Weights of a small mixture-of-experts language model, trained from scratch on English Wikipedia.
Training: a variant of SOAP for the experts, 285M tokens, 4343 steps.
Below are experts of layer 2 (counted from 0) of a mixture-of-experts language model. Rows are named router (the router's row for the expert), gate (a neuron's input weights, with its number), up (a neuron's input weights, with its number), down (a neuron's output weights, with its number) and show model dimensions 0-191. Each number is 200 + 40 x the weight over its row's rms, rounded and kept within 0 to 999.
Before each expert's rows: a language model's description of what the expert responds to. This comes from a sample of Wikipedia text that the model never trained on.

# expert 13
Description: Names of countries, states, provinces and cities, often after a comma in addresses or locations, such as States, California, England, Germany.
router,229,214,296,206,198,170,213,136,259,232,152,213,149,125,211,239,198,225,205,300,157,214,214,132,244,184,223,162,189,211,211,221,268,263,186,185,209,219,196,181,177,210,167,162,178,190,205,216,206,203,162,222,283,219,191,221,190,177,113,185,235,212,243,205,252,169,119,61,242,267,198,260,202,228,181,237,197,212,183,120,249,174,143,159,97,174,248,264,118,232,211,246,126,170,155,175,177,183,176,213,265,193,259,161,195,163,240,176,185,152,188,256,220,236,150,226,178,139,240,163,312,167,229,216,165,177,218,194,238,280,187,232,220,169,246,199,175,218,186,172,227,232,204,179,139,191,189,194,237,200,205,200,215,254,138,226,148,194,219,169,236,202,222,198,194,235,203,164,204,153,213,181,203,201,203,236,141,215,189,184,217,126,212,118,136,187,196,171,196,277,188,268
gate4,183,252,173,242,170,202,243,185,154,210,211,210,202,223,188,214,260,252,172,172,188,193,199,222,125,126,292,237,224,215,173,148,214,268,192,212,233,197,249,184,246,205,209,132,158,227,135,202,173,177,175,297,196,143,222,201,262,150,196,222,193,169,155,241,138,229,176,224,215,169,186,136,190,264,226,219,235,178,226,175,119,199,170,220,185,210,178,184,176,220,251,244,197,266,204,275,129,205,270,252,216,240,202,250,304,133,93,208,151,209,161,189,153,222,225,261,249,214,293,166,200,165,125,177,209,145,187,128,237,153,203,241,177,237,187,122,199,166,215,151,229,193,265,111,284,205,245,197,222,222,163,207,280,208,231,192,216,199,187,167,193,179,198,207,148,195,224,181,212,188,186,243,177,199,194,194,195,210,109,209,183,179,222,129,228,124,217,223,260,184,152,213
up4,159,207,176,171,206,162,238,281,232,184,288,245,211,261,222,242,211,201,219,181,175,159,189,175,237,273,217,219,142,224,223,174,177,159,225,214,176,266,231,215,150,226,199,192,209,168,191,256,166,238,259,253,246,187,163,210,201,247,191,147,188,129,243,261,160,279,168,238,189,194,236,248,193,203,196,236,242,268,270,229,195,232,249,139,204,247,201,192,206,152,246,287,237,162,244,189,67,303,228,241,251,163,207,198,214,167,174,176,211,238,226,229,208,268,231,211,214,252,197,161,212,192,206,143,122,198,141,231,170,192,182,201,220,243,222,245,235,222,208,205,243,244,187,227,197,223,224,253,88,171,190,181,188,194,247,237,213,142,237,237,160,224,206,197,203,157,259,165,205,221,190,156,142,200,198,234,236,194,146,243,284,228,282,170,239,166,256,256,278,180,176,140
down4,241,193,218,220,185,208,231,250,209,166,221,286,196,221,231,133,189,208,218,142,139,138,101,180,202,236,160,277,210,226,184,195,235,196,239,167,207,231,185,138,277,208,241,169,205,216,160,267,169,218,206,254,193,173,146,170,180,269,221,241,248,144,254,191,215,255,240,226,215,161,245,170,230,181,196,206,184,245,177,237,245,223,272,207,220,255,156,238,224,221,192,235,176,161,241,225,92,195,229,250,223,166,218,195,214,160,143,232,199,197,198,211,220,190,212,216,261,202,176,240,203,280,198,166,220,204,206,240,219,132,168,200,157,245,209,257,252,266,261,185,204,151,254,268,199,169,239,110,130,249,202,200,254,160,267,229,182,196,202,198,255,128,223,211,203,163,85,262,226,190,193,223,279,254,166,234,217,198,249,167,168,216,251,111,226,150,195,215,263,171,142,197
gate5,208,202,142,208,201,213,228,213,172,265,224,125,225,218,265,191,175,238,137,235,269,188,225,166,149,158,186,200,302,158,182,190,171,187,152,177,207,215,103,213,260,142,236,215,242,156,205,197,190,252,278,226,150,184,222,158,198,192,233,173,91,169,196,229,145,244,165,147,220,158,212,219,222,118,119,166,269,197,251,219,181,188,215,190,245,260,181,217,241,168,239,190,214,156,239,226,127,215,268,100,224,249,253,129,231,155,147,227,166,175,148,187,136,247,260,192,240,219,249,215,174,226,170,189,206,239,126,177,221,240,150,200,243,134,199,245,229,194,217,167,198,156,188,212,224,186,144,244,171,211,182,209,136,223,271,216,165,278,219,173,184,188,173,196,295,222,259,146,197,199,226,236,200,191,181,176,182,187,155,205,189,192,283,187,276,163,226,227,212,198,192,229
up5,166,157,275,129,222,148,216,229,176,178,110,213,143,203,208,200,164,155,205,194,144,156,161,205,199,172,197,167,149,215,259,237,196,190,214,210,146,139,306,210,217,199,159,171,226,207,265,243,155,139,224,217,288,160,131,176,193,175,214,213,231,234,269,209,237,178,214,345,242,297,241,210,188,238,257,202,251,207,146,268,220,191,271,273,220,198,144,227,233,256,199,217,214,214,173,138,181,225,179,191,259,194,228,241,146,177,183,223,178,229,234,230,203,182,224,192,104,176,205,177,250,172,226,260,245,226,169,194,255,143,254,252,240,180,178,239,183,246,205,160,203,255,206,176,219,193,217,190,191,237,235,288,232,206,215,220,198,127,277,159,228,167,227,226,166,154,177,242,182,193,193,121,259,203,210,213,203,238,159,160,269,190,197,175,147,153,176,224,195,178,228,181
down5,194,196,244,146,166,225,220,218,129,190,135,250,153,216,134,128,137,233,284,91,209,188,219,141,217,176,153,190,230,153,165,197,236,176,235,175,172,212,236,218,245,251,254,204,229,168,210,212,142,154,212,248,158,263,184,188,170,157,226,208,168,138,241,253,263,245,141,207,171,191,217,204,230,154,188,270,247,233,161,267,155,240,232,164,187,119,127,217,171,225,233,212,163,123,187,162,126,80,180,228,184,191,219,153,198,191,176,285,157,267,156,168,235,185,163,192,193,250,168,232,237,227,203,218,208,265,174,212,239,149,211,144,210,239,128,181,149,239,188,238,209,175,295,191,260,178,184,175,195,166,242,216,221,215,230,223,194,184,210,250,211,167,273,196,188,209,196,193,288,211,174,208,204,192,244,224,193,252,171,167,182,223,257,205,201,208,190,254,188,124,166,146
gate6,180,206,222,173,231,233,187,124,220,153,182,224,161,189,232,169,236,211,269,270,205,256,147,175,218,245,146,207,166,258,248,188,277,185,192,224,254,229,164,226,203,233,202,203,244,231,184,175,316,236,300,229,193,208,181,126,171,164,277,205,269,184,199,206,214,176,239,269,193,139,210,211,184,122,241,151,152,216,219,220,233,97,205,179,217,177,209,258,189,179,227,196,128,182,206,68,253,125,163,232,221,185,217,309,189,152,170,199,221,213,156,211,246,207,179,211,173,213,202,182,170,199,104,121,216,196,236,167,206,252,212,236,213,180,175,258,166,196,206,227,202,220,189,196,157,232,202,218,125,212,216,130,245,155,256,167,228,204,142,237,202,219,190,144,172,231,178,228,196,173,236,192,188,158,213,168,263,287,185,156,161,180,193,162,223,199,179,208,165,278,251,163
up6,244,145,171,202,195,162,176,172,211,244,166,183,247,137,169,227,182,244,149,166,177,156,169,224,180,288,263,207,223,175,143,123,114,272,225,148,169,120,209,197,252,222,235,209,207,200,270,252,117,204,234,159,145,272,208,216,191,216,170,259,189,203,240,228,191,225,246,179,173,207,232,165,226,179,243,160,238,243,216,197,138,173,143,193,252,207,196,203,184,173,216,283,203,179,173,221,135,229,269,172,164,164,202,190,217,216,91,256,183,151,236,213,274,242,184,223,294,206,193,228,223,162,257,197,170,187,151,221,208,222,194,209,171,254,207,276,172,196,217,152,212,166,173,169,261,152,294,159,219,149,205,196,215,197,236,151,169,200,188,203,242,220,276,243,217,212,205,170,271,223,182,259,207,261,185,164,274,197,160,179,250,263,153,298,201,143,225,177,224,215,196,231
down6,151,225,199,256,187,172,98,211,158,249,228,184,187,181,193,204,178,208,206,239,258,273,202,159,225,243,233,114,243,127,168,134,142,259,200,242,213,255,200,209,198,118,216,171,186,216,161,176,247,171,205,206,192,186,224,116,214,182,159,238,154,64,194,189,240,234,190,176,167,197,141,254,265,189,227,244,177,218,270,165,204,224,140,216,253,170,198,249,195,230,244,209,212,142,193,207,237,178,208,169,278,145,182,282,178,226,133,243,216,181,207,250,212,165,222,226,215,166,257,223,162,154,193,129,146,125,225,225,163,143,152,244,210,189,144,152,166,213,229,173,162,153,169,189,166,176,207,191,206,248,225,198,123,208,261,201,228,214,177,196,221,183,145,154,161,178,252,179,120,236,252,182,258,182,195,199,200,159,189,230,265,174,151,233,108,204,262,171,196,229,152,163

# expert 6
Description: Opening parentheses before dates or ages, plus person-role and kinship nouns such as member, president, son, father, grandson, often in biographies.
router,192,204,268,232,271,187,175,223,142,261,170,197,195,170,197,140,230,293,221,239,162,201,197,237,118,208,138,204,166,191,270,220,230,237,175,148,120,164,158,164,191,209,171,211,204,201,221,162,200,207,190,254,252,170,103,167,214,199,155,202,229,156,223,194,261,141,136,125,249,293,159,154,194,199,246,152,242,191,265,239,159,216,209,131,188,215,271,258,215,248,226,201,291,183,273,222,130,176,208,176,195,189,135,230,227,105,184,206,181,213,216,232,187,233,202,221,224,234,225,200,181,131,181,247,177,180,168,193,282,177,166,254,216,200,218,255,179,215,213,271,201,213,221,223,244,158,199,249,190,201,135,252,216,137,203,225,168,179,223,192,206,242,159,254,267,215,171,179,152,178,267,213,219,229,250,181,199,209,256,221,163,231,116,206,94,193,211,183,180,154,192,157
gate4,200,266,194,227,134,206,206,238,211,146,226,201,187,114,266,222,197,204,255,206,251,217,132,204,213,247,268,210,121,243,184,173,181,228,199,195,243,130,134,213,97,176,126,258,159,206,191,183,216,169,180,310,109,272,187,279,289,254,177,183,177,241,182,175,261,158,256,155,180,156,148,230,151,227,245,178,182,228,161,203,224,212,174,215,141,245,268,224,258,192,250,158,219,188,186,174,222,128,207,168,215,192,164,139,208,138,184,265,188,163,215,278,216,206,212,198,185,192,261,223,288,233,192,214,249,205,193,145,150,194,227,227,171,121,228,258,173,190,178,205,183,183,232,251,156,172,192,242,213,165,230,217,244,167,163,155,241,207,209,124,263,201,191,189,254,243,179,193,188,182,236,154,160,209,279,216,219,191,248,152,206,214,195,158,237,191,236,205,152,199,199,228
up4,227,146,151,222,131,276,144,237,157,164,186,200,219,115,218,164,223,261,215,262,249,260,205,199,248,208,187,105,193,202,142,223,150,293,194,220,185,172,243,190,234,223,178,178,209,176,213,204,192,119,173,173,144,257,240,234,147,206,236,188,163,191,204,257,230,151,211,190,224,209,159,188,242,148,168,156,256,161,210,211,204,197,236,173,182,211,174,200,219,176,222,214,271,213,158,186,272,135,153,213,217,211,120,185,120,163,193,120,204,135,208,136,177,251,191,186,239,219,196,260,172,195,198,182,308,146,211,218,185,183,168,218,227,168,266,171,210,187,191,207,176,246,138,197,167,148,230,202,239,227,170,214,264,231,110,243,213,195,171,246,266,226,183,206,259,242,223,127,235,283,216,231,188,196,226,256,226,180,223,193,206,254,189,186,276,149,220,169,136,196,225,306
down4,146,176,236,174,247,238,189,223,211,204,185,176,214,181,213,163,147,200,217,216,271,205,309,168,228,129,274,195,185,187,127,185,203,196,193,237,226,148,234,125,177,171,179,194,219,235,218,156,204,166,177,195,127,172,198,278,206,214,253,147,136,210,143,166,174,232,193,193,221,208,222,234,294,230,162,162,104,186,223,195,178,237,132,247,256,252,186,195,137,185,202,157,208,191,218,188,191,176,194,163,221,221,234,170,201,238,209,258,198,164,159,212,220,217,193,162,181,223,182,167,223,289,206,271,113,175,124,210,153,145,173,184,156,238,182,187,200,171,138,232,214,265,177,228,154,250,210,103,122,133,214,138,141,209,190,134,183,221,276,220,190,254,160,220,175,165,252,102,160,202,192,237,165,232,210,174,148,128,229,201,116,245,228,177,222,215,181,191,165,180,133,170
gate5,256,200,298,193,248,204,199,255,125,242,221,246,138,172,198,168,233,273,291,236,144,211,255,178,210,241,212,212,129,162,246,185,212,145,190,181,198,114,202,184,227,135,173,201,254,239,211,198,130,256,228,217,175,180,98,218,239,178,248,167,236,158,145,131,245,188,162,181,244,158,183,173,135,147,144,194,254,163,188,173,196,201,163,213,167,221,237,230,193,227,151,140,216,207,235,222,200,218,211,163,211,162,296,203,255,155,163,280,235,147,190,232,256,140,222,193,202,239,234,245,208,185,166,179,175,261,159,167,182,150,154,172,153,192,265,259,209,192,193,206,218,166,163,163,216,191,199,238,270,209,158,201,193,178,126,236,184,143,225,188,219,182,96,242,231,164,222,211,182,171,185,223,171,282,169,183,217,186,201,186,142,89,186,197,137,201,224,205,200,201,210,143
up5,203,203,238,138,230,226,201,259,155,221,234,230,129,191,232,189,247,236,266,229,116,228,191,203,294,267,217,203,186,152,244,224,221,203,201,173,168,156,135,201,207,168,164,185,201,159,193,182,154,263,182,175,181,232,147,206,234,221,203,182,235,236,137,212,232,185,137,197,285,190,255,168,117,151,183,214,270,160,175,167,210,233,124,224,215,215,123,218,207,182,151,149,196,250,269,170,154,232,169,151,169,263,312,210,243,168,195,235,185,151,172,163,219,154,280,193,202,197,138,272,210,179,152,190,209,226,151,214,159,187,175,151,216,178,266,237,218,167,217,176,224,183,192,182,225,188,239,185,215,237,178,133,280,179,173,179,160,161,277,211,200,178,114,186,186,170,201,173,199,111,182,172,150,320,151,153,206,173,197,203,186,133,124,191,186,210,230,240,238,190,222,176
down5,212,173,163,237,174,167,173,140,253,172,184,202,202,193,224,216,207,172,204,193,279,250,121,170,168,114,235,184,224,188,256,210,227,230,221,190,211,255,197,338,87,161,169,188,198,272,213,190,208,177,94,138,169,209,229,245,115,204,175,272,163,217,137,199,156,181,246,142,164,218,205,218,235,212,185,223,134,230,226,269,175,155,260,249,199,224,132,144,201,209,190,195,225,101,242,225,263,211,157,155,226,184,105,243,219,210,227,177,188,187,164,130,177,165,146,188,174,187,250,198,151,227,203,174,233,217,211,211,212,257,206,193,224,199,147,211,124,174,111,164,194,234,208,237,182,196,247,194,190,205,286,249,207,213,156,169,188,264,173,171,174,175,217,161,181,218,202,212,158,195,137,230,197,149,192,183,150,228,167,171,218,193,263,249,260,155,148,177,229,171,219,233
gate6,329,257,165,182,179,261,185,194,149,249,193,214,206,151,218,101,211,242,236,172,258,254,199,224,241,161,158,160,199,176,222,155,215,260,247,213,159,185,204,235,259,227,245,163,238,199,184,169,170,234,150,230,203,176,232,174,194,159,192,236,252,135,269,300,269,266,201,198,234,185,228,214,203,163,162,177,230,169,179,163,178,201,181,206,183,147,203,255,219,216,220,237,146,213,173,173,165,148,276,195,170,186,168,235,290,226,227,216,276,180,203,153,176,225,240,95,134,177,149,139,202,224,169,211,229,153,152,230,218,240,198,268,247,163,108,249,248,147,226,228,100,200,195,255,168,177,161,184,158,219,215,202,246,259,207,169,83,189,153,186,190,222,167,160,211,218,167,258,217,232,215,190,176,208,150,214,216,229,206,203,223,252,155,169,166,216,163,231,229,196,195,195
up6,298,283,195,213,142,239,209,215,231,210,253,223,153,157,147,216,233,214,180,214,226,263,197,218,158,157,186,154,122,178,211,193,182,237,224,240,187,155,168,239,215,191,184,143,208,163,247,195,167,214,202,208,221,183,183,139,167,201,180,219,198,143,276,235,223,259,194,145,134,224,147,200,216,167,167,150,241,115,188,145,241,196,196,130,166,190,155,232,227,215,223,173,192,238,251,171,196,183,230,148,203,146,129,207,190,203,233,212,269,185,198,187,212,181,224,83,245,264,167,184,184,174,208,210,188,221,108,296,188,252,192,210,207,171,106,231,250,169,206,226,118,221,194,309,128,168,158,184,276,188,182,173,269,254,213,152,139,214,234,237,174,227,164,246,155,254,231,239,189,163,210,188,161,153,264,172,232,175,156,195,228,234,217,147,204,262,192,226,245,169,206,150
down6,228,172,168,175,194,186,121,230,224,171,256,221,158,189,181,195,186,254,116,188,242,114,180,153,189,219,225,213,202,236,138,184,189,200,194,234,207,263,190,166,252,187,293,195,161,164,244,202,176,197,169,235,176,234,217,253,224,222,175,189,177,191,170,202,103,279,250,273,118,174,168,228,189,192,229,238,242,162,188,157,175,185,168,214,193,189,188,220,179,258,163,142,215,182,186,190,168,109,144,162,230,141,256,234,212,154,182,210,203,229,284,134,210,195,158,155,166,177,245,252,256,285,183,197,119,179,165,116,152,170,283,182,261,133,162,168,180,199,218,169,301,230,186,207,225,198,152,231,154,234,214,223,204,232,184,228,125,167,242,227,252,187,271,181,175,205,308,210,230,178,225,222,271,138,148,242,191,207,234,183,224,200,226,263,237,170,182,186,177,205,192,226

# expert 4
Description: Conjunctions, relative pronouns and subject pronouns opening a clause after a comma or noun, such as and, which, that, he, it.
router,214,178,218,194,127,213,183,234,189,159,212,220,164,211,222,234,227,214,133,218,176,233,170,126,229,159,248,261,250,200,314,139,181,149,214,209,251,207,185,222,224,238,242,98,246,162,170,194,194,172,151,253,230,200,189,170,165,197,196,184,207,164,222,187,211,231,161,161,242,146,214,225,227,171,229,168,221,216,210,209,180,276,142,204,209,190,199,189,208,173,226,202,121,169,108,171,123,201,145,215,212,212,240,101,245,186,182,188,291,246,180,287,228,206,295,167,215,200,231,179,280,212,219,214,224,180,152,197,235,273,168,253,117,144,213,235,165,241,189,216,171,278,297,182,210,189,216,208,230,211,114,289,203,195,214,225,224,157,198,205,176,137,155,256,167,193,244,209,204,196,236,180,177,269,228,225,153,242,200,225,203,216,229,151,133,124,194,197,168,154,139,197
gate2,258,233,189,179,183,199,228,225,179,212,151,175,224,149,187,139,157,183,151,189,225,169,200,186,157,250,195,192,201,127,181,194,290,262,175,145,204,216,242,164,130,187,177,262,255,69,246,123,155,212,133,133,256,175,252,189,271,280,248,196,167,228,170,234,149,211,173,199,198,143,218,199,176,211,172,128,179,192,255,160,252,192,219,182,134,191,287,235,189,237,169,152,175,122,226,208,258,207,122,188,124,215,220,181,238,156,207,203,242,169,114,256,229,246,198,232,177,191,176,206,274,218,203,195,255,170,149,240,214,223,169,158,213,156,184,224,158,205,263,166,165,203,224,181,244,233,216,164,154,229,194,112,210,192,225,235,250,135,212,97,204,221,218,230,157,143,209,206,221,216,227,201,221,206,221,199,184,210,159,213,220,125,213,215,138,239,246,190,274,197,191,191
up2,190,200,150,135,195,277,158,155,201,249,143,150,275,188,267,214,212,168,234,223,194,202,81,276,211,225,153,186,175,240,206,218,257,238,169,180,146,283,279,171,159,182,204,290,150,216,249,221,306,263,242,258,172,193,236,168,206,131,197,248,196,264,179,249,196,169,207,121,211,184,190,155,194,179,169,214,202,156,209,176,227,260,248,188,227,229,188,268,207,259,159,254,195,244,179,231,164,237,203,158,189,208,190,199,237,105,167,190,223,243,226,195,190,223,190,256,231,194,175,195,128,260,194,178,255,174,205,260,261,127,215,238,191,160,197,219,183,229,190,142,185,224,191,194,140,165,232,200,255,248,137,160,184,237,165,236,148,152,228,207,210,216,274,195,192,156,213,162,202,129,193,195,187,196,265,204,248,229,170,221,268,186,219,264,200,167,167,131,206,193,149,192
down2,146,225,217,206,171,189,163,186,207,220,98,242,239,225,220,218,182,138,122,127,224,189,133,197,173,163,167,219,192,188,219,178,212,219,161,209,237,217,206,196,191,195,272,302,208,146,187,192,241,188,237,244,137,142,222,180,253,145,247,212,177,233,203,203,156,202,190,182,219,266,223,204,178,128,225,231,196,124,237,155,238,218,248,225,146,194,207,253,223,205,100,213,130,125,123,247,126,204,214,227,156,216,192,225,197,207,233,160,242,223,222,250,205,176,142,220,247,217,252,189,134,222,213,238,244,120,274,191,246,222,171,230,246,211,181,201,147,238,293,154,211,236,275,117,199,210,205,163,155,227,196,142,218,197,214,225,139,200,255,204,233,260,248,166,230,185,229,205,235,146,115,188,122,180,277,150,220,178,180,203,201,171,263,160,221,232,192,229,194,250,230,165
gate3,137,215,214,207,217,169,157,157,202,217,237,185,220,236,189,146,241,251,157,263,194,243,203,270,214,150,248,168,213,181,204,160,208,244,167,209,229,222,202,234,226,139,211,236,218,203,167,179,203,145,157,222,216,224,198,194,279,128,175,196,189,190,156,183,167,153,227,185,197,307,162,188,228,264,206,187,179,134,151,194,111,218,137,169,194,304,159,280,198,258,177,319,291,192,267,182,175,209,194,214,256,232,172,255,246,205,210,148,205,215,153,148,178,166,228,219,173,265,187,163,195,188,212,141,201,205,233,200,208,163,142,140,210,202,208,113,240,143,176,256,187,166,157,182,202,208,224,204,233,249,170,190,281,136,213,206,202,172,159,198,257,137,244,211,221,193,138,171,225,209,218,137,204,263,113,191,141,243,206,228,149,234,166,220,126,221,170,185,258,206,276,192
up3,256,277,220,196,286,188,196,128,166,237,190,226,176,189,170,178,128,216,264,215,96,159,216,151,200,160,102,245,178,117,214,148,216,271,203,219,243,267,290,201,219,230,113,170,221,161,246,194,179,229,174,149,238,173,207,239,177,223,172,186,213,237,140,212,197,227,180,216,238,187,148,144,107,204,179,271,227,251,165,202,256,140,242,206,198,221,139,188,216,255,191,197,193,205,190,224,190,226,237,255,234,237,212,249,150,206,203,159,227,235,179,189,186,221,107,185,226,187,193,247,113,204,221,209,179,269,203,205,305,174,125,226,199,201,186,215,109,230,262,234,201,200,171,226,199,225,151,228,172,237,186,185,161,147,227,151,184,146,171,176,148,220,242,205,127,248,184,167,213,216,165,243,113,162,185,196,186,227,179,193,195,178,167,117,183,181,230,253,217,189,207,180
down3,265,243,143,170,198,186,226,151,199,152,208,217,193,258,149,175,197,169,198,269,144,137,248,166,284,161,132,193,277,198,176,166,289,155,188,183,186,212,211,180,157,186,229,238,136,191,211,220,201,261,219,254,257,165,265,229,217,164,204,245,195,205,210,202,148,167,184,226,227,268,140,246,151,257,135,153,195,167,160,243,239,199,172,197,277,199,182,180,243,249,183,227,140,246,198,204,179,226,212,295,224,194,229,199,197,146,209,196,248,278,210,303,211,204,187,183,186,161,214,236,205,301,234,188,185,215,191,178,222,183,206,211,241,214,158,131,204,223,276,217,243,194,148,199,262,147,239,228,236,285,203,150,237,121,219,226,203,148,188,198,228,206,168,228,144,224,250,203,169,194,218,259,181,199,244,191,219,203,236,230,297,261,224,185,227,198,163,291,143,262,167,235
gate4,232,112,241,235,171,232,216,272,134,201,188,287,216,153,206,191,205,119,187,250,251,219,186,268,225,208,278,243,176,167,185,217,199,161,206,228,190,193,243,155,184,223,242,229,202,140,259,163,268,216,168,160,185,228,212,218,171,175,241,187,196,222,233,208,250,242,186,204,213,268,146,257,196,198,149,221,236,178,200,162,215,139,206,249,219,173,210,232,275,160,160,221,174,176,168,222,241,151,147,160,143,159,151,187,202,251,174,226,156,233,195,158,172,202,195,231,229,265,239,179,231,162,267,255,286,175,256,246,191,236,254,246,200,157,208,224,245,290,161,166,218,286,219,133,280,217,170,150,179,169,233,256,186,280,88,152,252,229,185,205,226,200,162,252,169,201,213,191,219,277,216,183,135,228,229,259,184,217,164,189,111,179,227,223,238,169,225,209,237,226,198,183
up4,134,250,230,111,203,173,187,114,223,192,170,159,194,191,139,242,207,201,160,201,155,148,220,197,192,184,238,183,223,199,199,230,241,263,199,152,123,137,291,223,127,254,185,180,171,264,179,173,167,210,196,267,230,277,223,148,203,204,180,157,223,139,120,226,185,249,190,157,164,158,175,196,194,222,275,226,218,188,199,208,155,155,203,233,191,138,177,227,171,250,264,186,139,125,179,128,172,178,232,186,168,244,226,145,148,147,206,236,189,191,201,233,175,185,185,161,124,126,231,151,195,192,166,194,247,199,248,207,195,209,221,218,227,248,178,186,209,153,179,197,272,263,158,270,214,253,263,208,144,120,232,157,176,167,226,272,179,199,168,167,213,289,136,111,193,176,227,197,215,168,151,207,190,166,228,226,241,116,272,189,181,192,197,201,174,223,183,253,201,186,244,147
down4,190,239,251,219,132,208,148,228,217,168,190,209,147,157,242,241,264,152,194,259,142,276,164,255,194,191,172,195,232,192,160,206,197,251,148,257,214,158,202,238,191,215,211,195,219,271,276,186,258,262,142,91,266,281,139,119,196,163,141,177,227,196,215,188,267,245,191,229,173,190,171,143,277,266,187,217,219,149,209,245,218,148,156,204,218,175,216,150,211,248,125,255,197,185,169,209,159,185,192,207,259,211,152,155,170,211,185,227,168,202,209,236,168,185,207,189,216,234,156,119,231,218,168,189,296,161,170,150,237,233,192,212,181,224,226,253,203,114,198,218,201,245,216,229,286,151,218,247,178,130,218,222,178,191,156,235,150,198,241,204,191,169,156,157,226,225,227,189,200,187,185,202,242,196,194,250,192,148,230,161,180,127,146,155,134,284,205,184,186,173,280,243